Weights of a small mixture-of-experts language model, trained from scratch on English Wikipedia.
Size: width 160, vocabulary 8192.
Below are experts of layer 2 (counted from 0) of a mixture-of-experts language model. Rows are named router (the router's row for the expert) and show model dimensions 0-159. Each number is 128 + 24 x the weight over its row's rms, rounded and kept within 0 to 255.
Before each expert's rows: a language model's description of what the expert responds to; "comes after" lists some tokens at least twice as common just before its tokens as in all text. This comes from a sample of Wikipedia text that the model never trained on. Tokens count by the router's weight.

# expert 51
Description: Sentence-level function words in prose: and, was, is, had, he, who, but, often the verb right after a subject phrase.
comes after: ",", "s", " It", " which", " it", " he"
router [130 104 106 121 116 138  98 124  99 128 148 125 128 113 146 145 116 120 137 127  82 160 126 121 138 127 124 150 137  76 115 146 155 130 157 162  97  62 139 151 124  96 156  71 126 111 127 178 159 137 146 142 118 131 131 108 110 145 103  60 107  74 109 134 149 130 177 130 106 137 113 113 169 102 133 108 133 145 165 134 100 130 129 159 107 137 121 148 130 127 125 151 174  95 124  99 107 157 141  86  69 126 137 142 119 105 105 141  36 134 114 115 134 134 112 126 109 140 148  89 104 124 108 136 153 138 129 129 137 112  87 126  97 140 124 135 125 103 128 139 112 163 125 112 161 108 114 148 124 134  90 119 135 184 121 110 166 122 135 144]

# expert 48
Description: Country names and nouns like States, years, career, life, time, ending phrases such as United States, New York, Country: Russia.
comes after: ",", " United", " in", " 18", " the", " New"
router [112 145 126 107 134 121 101 137 135 130 106 128 153 131 127 155  90 101 129 113 135 104 103 103 134 161 145 106 128  68 127 125 143 110 150 164 106 130 108 142 141 151 145 156  80 151 118 110 115 183  98 113  98 147 165 137 111 110 144  90 123 115 118 101  96 143 138 110 104 109 123  70 178  99  93  92 125 131 144 141 139  58 152 144 149 149 147 102 119 126 135  94  87 135 124 132 114 102 105 126 122 138 102  95 139 140 127 134 153  80 138  84 103 126 100 151 177 129 140 110 139 153 178 141 129 101 132 108 117 167 143 148 181 129 187 173 165 133 121 108 132 149 141 155 135 132 140 108 139  99 132 144 173 123 109 124 127 126 101 125]

# expert 63
Description: Sentence-final periods before line breaks or next sentence, closing equals signs of headings, and ography in Discography headings.
comes after: "=", " =", "s", ")", "\"", " career"
router [ 66 134 150 103 128 119 148  99 115 149 142 105 123 148 122  86 112 122 156 125  90 103 157 108 119 124 144 138 166 111 154 131 120 112 159 105 163 118 147 113  96 154 136 116 119 118 114 113 102 154  45 156 116  91 133  76 102 140 108 124 162 114 146 124 122 129 151 153  63  86 157 110 141 114 128 126  92 108 116 125 109 126 151 160 122 125  91 155 139 145 140 108 130 117 107 162 136 170  90 132 128 142 149 131 120 107 116 116 139 175 165 134 102 124 138 154  92 149 131 179 117 138 132 126 164 128 130 106 110 137 170 115 122 149 107 137  80  79 145 134 108 132 127  88 120 122 121  90  98 122  97 111 139 140 185 126 143  95 144 123]

# expert 22
Description: Middle pieces of longer words such as it in Capitulations, id in Middle, ita in inhabitants; also field labels like Total, Class, Name, Member.
comes after: "-", "|", " •", " Pi", " Total", " Hi"
router [163 125 164 128 159 109  96 103 153 145  76 135 126 134 154 104 145 158 148 136  97 126 139 121 135 146 118  98 116  80  88 137 121 128 147  94 153 129  80 164 139 158 153 163 125 144 117 172 151 133 113  94 125 174 177 124  95 135 151 155 172 105 147 109 155 129 167 122 148  94 176 118 172 128 132 111 144 140 124 111 144 142 125 158 160 117 155 111 126 152 133 104 128 129 116 117 120 152 105 144 156 132 143 163  97 131 125 102 103 150 134 121 163 143  75 202 105 108  87 108 145 120 138 110 111 139 105 136 124 138 142 140  94 128 120 131 111 163 114 162 123 122 128 125 119  80 131 134 157 123 155 112 125 133  96  97 132 142 110  64]

# expert 34
Description: Function words that start clauses or phrases, such as that, from, which, when, where, between; also um in accumulated.
comes after: ",", "s", " is", " due", " there", " was"
router [100 103 107 138 132 123 156 185 164 118 132 123 114  95 139 122 139 129 110 126 136 134 123 130 145 109 149 121 136  94 110 107 113 137 137 150  82 129 147  90 122 118 139 129 110 112 129 121  81  86 128 129 143 145 133 117  68 119 165 112 130 151 137 115 130 138  96 148 110 134 123  98  67 158 118 117 171 118 172 129 103 111 127 105 127 111  68 137 127 157 148  85  91 140 129  72 161 126 127 147 130 101 142 118 102 107 153 102  83 150  89  88 134 117  86 127 149 126  91 134  85 166 108 107 141 139 161 146 131 109 138  57 158 143 169 151 155 104 108 142 138 159 108 118 137 123  89 124 108 130 126 115 106 145 139 131 126  97 123 171]

# expert 10
Description: First pieces of capitalized names and words, often after a line break, quote or bracket, such as Sl in Slobodan, Cl, G; also word-middle ap, ea, umb.
comes after: "\n\n", " (", " \"", "-", "=", "\n"
router [133 138 134 163 138 104 153 103 109 129 114 110 149 139 124 107 172 138 133 106 148 179 154 105 117 128 146 162 132 154 135 129 105  50 101 109 141 116 134 127 141 129 158  81 115 120 152  85 183  85  94 115 138 168 121 147 153 153 116 132 114 122 149 157 134 118 102 144 124 111 119 157 125 171 110 106 171 112 135  97 121 135  55 122  97 168 145 126 167 127 120  85 134 156 115 134 114 129 141 154 135 121 184 131 100 115 109 116 118 119 140 119 111  91 126  87 138 143  99 147 124 153 127 109 153 122 149 101 111 125 118  82 123 163  95 120 141 112 120 131 130 110 135 126 124  81 148  75 144 134 143 168 155 186 125 122 127 118 139 108]

# expert 28
Description: Number words, ordinals and common modifiers after the or a, such as two, second, 7th, American, other, most; also infobox labels like Built, Directed.
comes after: " the", "-", " a", " of", " and", " an"
router [116 133 114 168 142 162 177 149 123 133 128 130 121 103 152 150  92 134 177 124 128 139 136 157  85 156 105 116  87 113 156 118 146 123 121 129 109 115 112 142 131 141  91 167 127 106 152 120 163 109 112 127 103 159 150 174  76 112 124 131 135 154 128 115 133 118 109 110 147 154 152 134 142 135 123 124 172 132 129 131 173 113 114  96 157 132 126  99 117  86 119 160 127 137 116 135 134 118  68 139 154 138  97 126 113  88 131 106 151 108  81 124 175 120  66 129 163 114 130 110 155 140 196 128 127 136 117 141 137 147 132 142 128 148  79  77  84 117 113 115 128 101 119 161 167 115 158 125 168 112 161 161 112 101 118 165 114 144 140 123]

# expert 27
Description: Uppercase pieces of acronyms and country or position codes (NASC-AR, BR-A, USA, MF), plus coordinate degree numbers and plus/minus signs.
comes after: "–", " (", " |", "′", "19", " /"
router [134 152 162 156 121 103 167 152  90 102 117 145 159 150 135 141  85 151 119 105 142 173 118 126 111 125 120 125 139  74  96  89 118 126  89 186 111 139 141 121 132 103 131 102 110 163 143  83 124 138  84 162 154 127  98 161 133 144  99 159 135 159 177 127  95 103 141 155 106 127 120  78 135 137 110 114 141 116 109 141 148 131 123 146 108 132 109 144 141 150 122 133 130 107 132 150 189 149 184 152 166 127 145 128 169 119 100 134 143 109 156 136 120 129 127 156 155 115 128 145 134 103 133 110 171 147 153 153 109 172 145 151 159 142 109 117 146 158 118 116 124 146 136 113 125 145 118  63 161 100 117 164 110 123  87 128 126 116 135  91]

# expert 30
Description: The s ending of plurals, possessives and names, like Interviews, women's, Vytautas, plus semicolons and some plural nouns.
comes after: "'", "(", "’", "nt", "ication", "our"
router [177 143 187 116 166 148 116 141 141 117 133  94 159 123 123 144 110 113 103 129 103 156 154 136 119 125  87 142 150 119 123 130  92 117 125 134 170 138  89 138 101 123  94  73 168 131 130 133 142 118 128  94  93 125 113 119 116 118  99 114  87  98 108 111  98 130 146  78 133 157  96 113 139 143 109 123 142 109 105 149 136  98 136  59 116 100 161 105  98 120  92 124 123 116 124 102  94 105 102 153 142 149 115  98 117 121 118 162 158 120 115  94 100 111 139  95 164 118 137 127 112 107  89 141 139 134 177 115 153 109 128  85 150 118 130 133 138 106 142 102 120 159 106 145  82 108  54 124 138 130 128 112 159 150 148 138 152 117 171 117]

# expert 46
Description: Pipe separators between cells in wiki tables, mostly numeric sports and election statistics, such as 46 | .439; also semicolons in number lists.
comes after: " 0", ")", " 1", " —", " 2", " 3"
router [123 155 154  94 137 218 131 126 177  88  98 171 137 100 117 127 144 104 108 150 144 119 150  54 147 192 137 162 129 124  92 153 108 147 142 138 148 120 144  87 126 106 107 117 138 137 122 142  99 113  59 131 123 131 168 137 166 168 117 148 112 101 140 151 119 118 134 139 133 113 122  86 137 133 107 114 116 127 118 141 111 173 109 113 132 113 136 162 133 124 135 126 152 114 141 163 128 135 130 141 114 160 146  98 122 144  98 135 115 149 118 151 140 135 155 109 127 132 101 125 121 139 112 146 132 127  79 134 133 116 162 106 153 124 113 147 116 138 141 149 109 151 127 115 143 175 155 130 118 139 135 115 147 136 122 104 135  39 163 101]

# expert 32
Description: Single capital letters inside acronyms and codes such as EMD, SSS, SVK, PM, plus odd mid-word pieces like Ext-inc-tion and Am-phi-bious.
comes after: " (", "″", "°", " \"", "\n\n", " S"
router [ 91 175 154  87 116 129 151 109 157 145 118 122 129 103 140 143 120 170 118 147 180 167 116 131 131 135 128 180 133 114 162  97 130 126 160 103 116 129 138 133 103 118 157 128  80 177 105 127 157 104  98 155 152 131  98  66 113 153 130 123 147 130 141 168 138  87 148 152 126 117 120 165 189 111 110 148 137  92 120 129 125 148 124 138 113 119 107 134 124 142  96 119 151  98 182 143 116 155 134 107 170 117 166 130 140 113 111 125 121 115 150 164 124 122 111 114  85 156  99 175 129 146 118 157 144 150 159 127 120 136 158 134 126 178 104 117  99  97 115 145 114 117 164  87 102 102 115 140 131 146 131 137  81 140 105 146 129 119 126 170]

# expert 59
Description: Double-space blank cells in tables, especially election or sports results, plus word endings like -ly, -g, -gy, -son.
comes after: " |", "|", "din", "r", " photo", " el"
router [ 89 153  95 139 122 137  90  82 117 116 161 133 132  99 108 126 116  90 142 126 138 143 133 110 152 102 110 115 115 159 155 138 150 132 135 148  82 136  80 120 139  94 155 149 146 103 134  81 102 117 150 109 137 153 149 112 161 139 137  90  71 130 137 139 165 147  88 136  94 122 159  87 172 105 139 139 119 134  80 125 125 123 101 160 139  95 114 116 108 111 139 148 157 124  95 123 160 107 146 124 135 146 149 139 103 147 121 130 123  87 134 147  98 132  92  97 112 122 121 141 140 110 163 147 142 112 116 126 134 129 109 138 149 160 103 119 145  89 135 142 145 173 126  96 113 146  91 132 139 223 124  85 110 155 112 124 139 142 102  88]

# expert 57
Description: Periods in personal initials (T. V.) and decimals, plus two-digit pieces after a decimal point in tables, like 23.31%, 4.83.
comes after: ".", "–", " (", ",", "°", ":"
router [ 75 157 187 104 129 128 167 119 111 139  98 133 121 158 117 131 100 135 114 147 142 108 134 138 137 135 119 153 160 119 105 130 125 103 132 138 157 126 139  79 146 118 130 135 137 143 114 162 146 103  99 155 160 110 146 115 120 157 118 158 146 131 138 101 121 126 132 177  98 125 139 134 158  84 104  73 148 125  96 125 146  76 139 152 142 121 150 144 121 152 144 128 140  75  83 162 154 187 122 151 158 118 153 109 117 103 113 125 143 123 138 140 119 131 144 123 116 125 116 146 124  72 181 159 194 136  95 159 107 149 181  96 146 173 131 146  97 132 129 128 146 166 171 122 111 114 117 109 114 103 133 140 123 126 128 137 136  86 114 150]

# expert 54
Description: Single digits and digit groups inside numbers, decimals, coordinates, scores and table figures, like 254.0, 48,000, 49.5%.
comes after: "–", ".", "{", " (", " $", "/"
router [100 115 119 131 165 142 157 136 140 134 119 122 138 165 146 120 127 161 152 144  83 135 121 147  96  98 173 146 104 159 112 140 132 112 140  93 176 116 118 174 134 130 137 190 117  69 141 171 159 135 124 126 160 157 144 153 166 129 124 140 120 106 166 159  98 120 134  87  94 112 154 149 141 154  97 111 135 115 133 133 145 115 121 140 146 129 164 148 113 147 144 122 117  98 152 111 156 122  96 128 148 115 177 110 107 143 171 138 148 109 160 115  97 119 142 142 113 134 142 164  99 162  84 146 135 120  91 162 135 133 123 179 158 121 147 141 125 145 124 169 131 117 174 125 102 115 131 169 112 136  77 178 151 116 141  94 119 113 123 126]

# expert 3
Description: Second equals sign opening section headings after blank lines, plus year numbers and dashes in date ranges, like 2016–2024, (2021-12.
comes after: "\n\n", "=", " in", " (", "|", "19"
router [130 127 109 156 125 114  81 106 153 141 145 157 142 140 145 181 116 128 145 128 150 166 114 136 105 124 120 140 128 123 150 142 142 118 115 133 156 139 136 143 122 108 137 120 171 149 139 100 144 136 116 150 121 160  81 157 112 101  96  62 167 128 140 137 143 130 112 148 109 117 135 136 115 147  88 147 174 176 148 140 186 170 121 124 118 124 169  93 129 131  98 103 147  92 126 168 141 184 121 179 128 105  84 150 124 146 127 156 157  93 149 114 171 118 125 146 162  96 155  93 140 123 154 102  98 130 139 105 125 101 124 110 126 124 139 140 167 118 131 102  92 138 143 164 132 191 130 122 119 145 117  99 112 171 112 129 124 118 101 144]

# expert 29
Description: Common adjectives after a or the, like new, former, public, local, and word stems awaiting suffixes, e.g. natural-ized, similar-ity.
comes after: " a", " the", " and", " of", " to", " an"
router [131  80 119 118 133 134 129 139  76 116 151 118 113 122 108 154 101 127 161 105  84 147  93 124 112 109  85 103 131  99 112 108 162 159  97 117  90  92 157 100 140 175  71 133 119 139 109 129 138 161 190 110 143 174 142 156 137  85 137  91 101 147 127 116 134 144  92 119 135 177 121 142 106 152 147 132 165 128 129 129 149 154 149  90 119 133 112 113 134 110 112 162 154 151 137  59 166 104 154 108 108 103  91 126 121 110 135 109 116 166 128 122 150 112 157 165 157 128 137 118 140 113 138 113 136 121 151  90 123 150 115 144 100 138 141 128 105 129 145 108 161 122 122 153 142 130 132 122 136  81 137  86 105 110 135 139 116 159 158  92]

# expert 42
Description: The articles a and an after verbs or prepositions like had, was, in, plus been, some, more, and clipped word starts.
comes after: " is", " as", " was", " with", " to", " had"
router [129  72 122 100 134 156 123 131 159 130 160 125 158 146 139 118 137 124 132 127 126 130 146 128 133  64 121 184 126 159 113 146 141 142 144 129 138 101 135 109 141 163 138 175 139 117 129 130 162 110 118 123 119 169 141 120 139 180 123 165 130  91 146 180 135 109 115 103 135 150  98  91 130 160 117 130 130 132 122 113 143 179 112  88  93 144  85 127 179 129 118 160 123 147 143  86 138 111 140 128 130 116 146 129 137  60 133 130 124 166 126 142 123 130 212  93 142 134 134 112 127 142 118  89  94 112 129 157 122 148 110 166 145 126 128 121  51  98 114 104 132 135 127 119 116 124 138  99 110 107 143 140 120 154 143 169 115 135  95 120]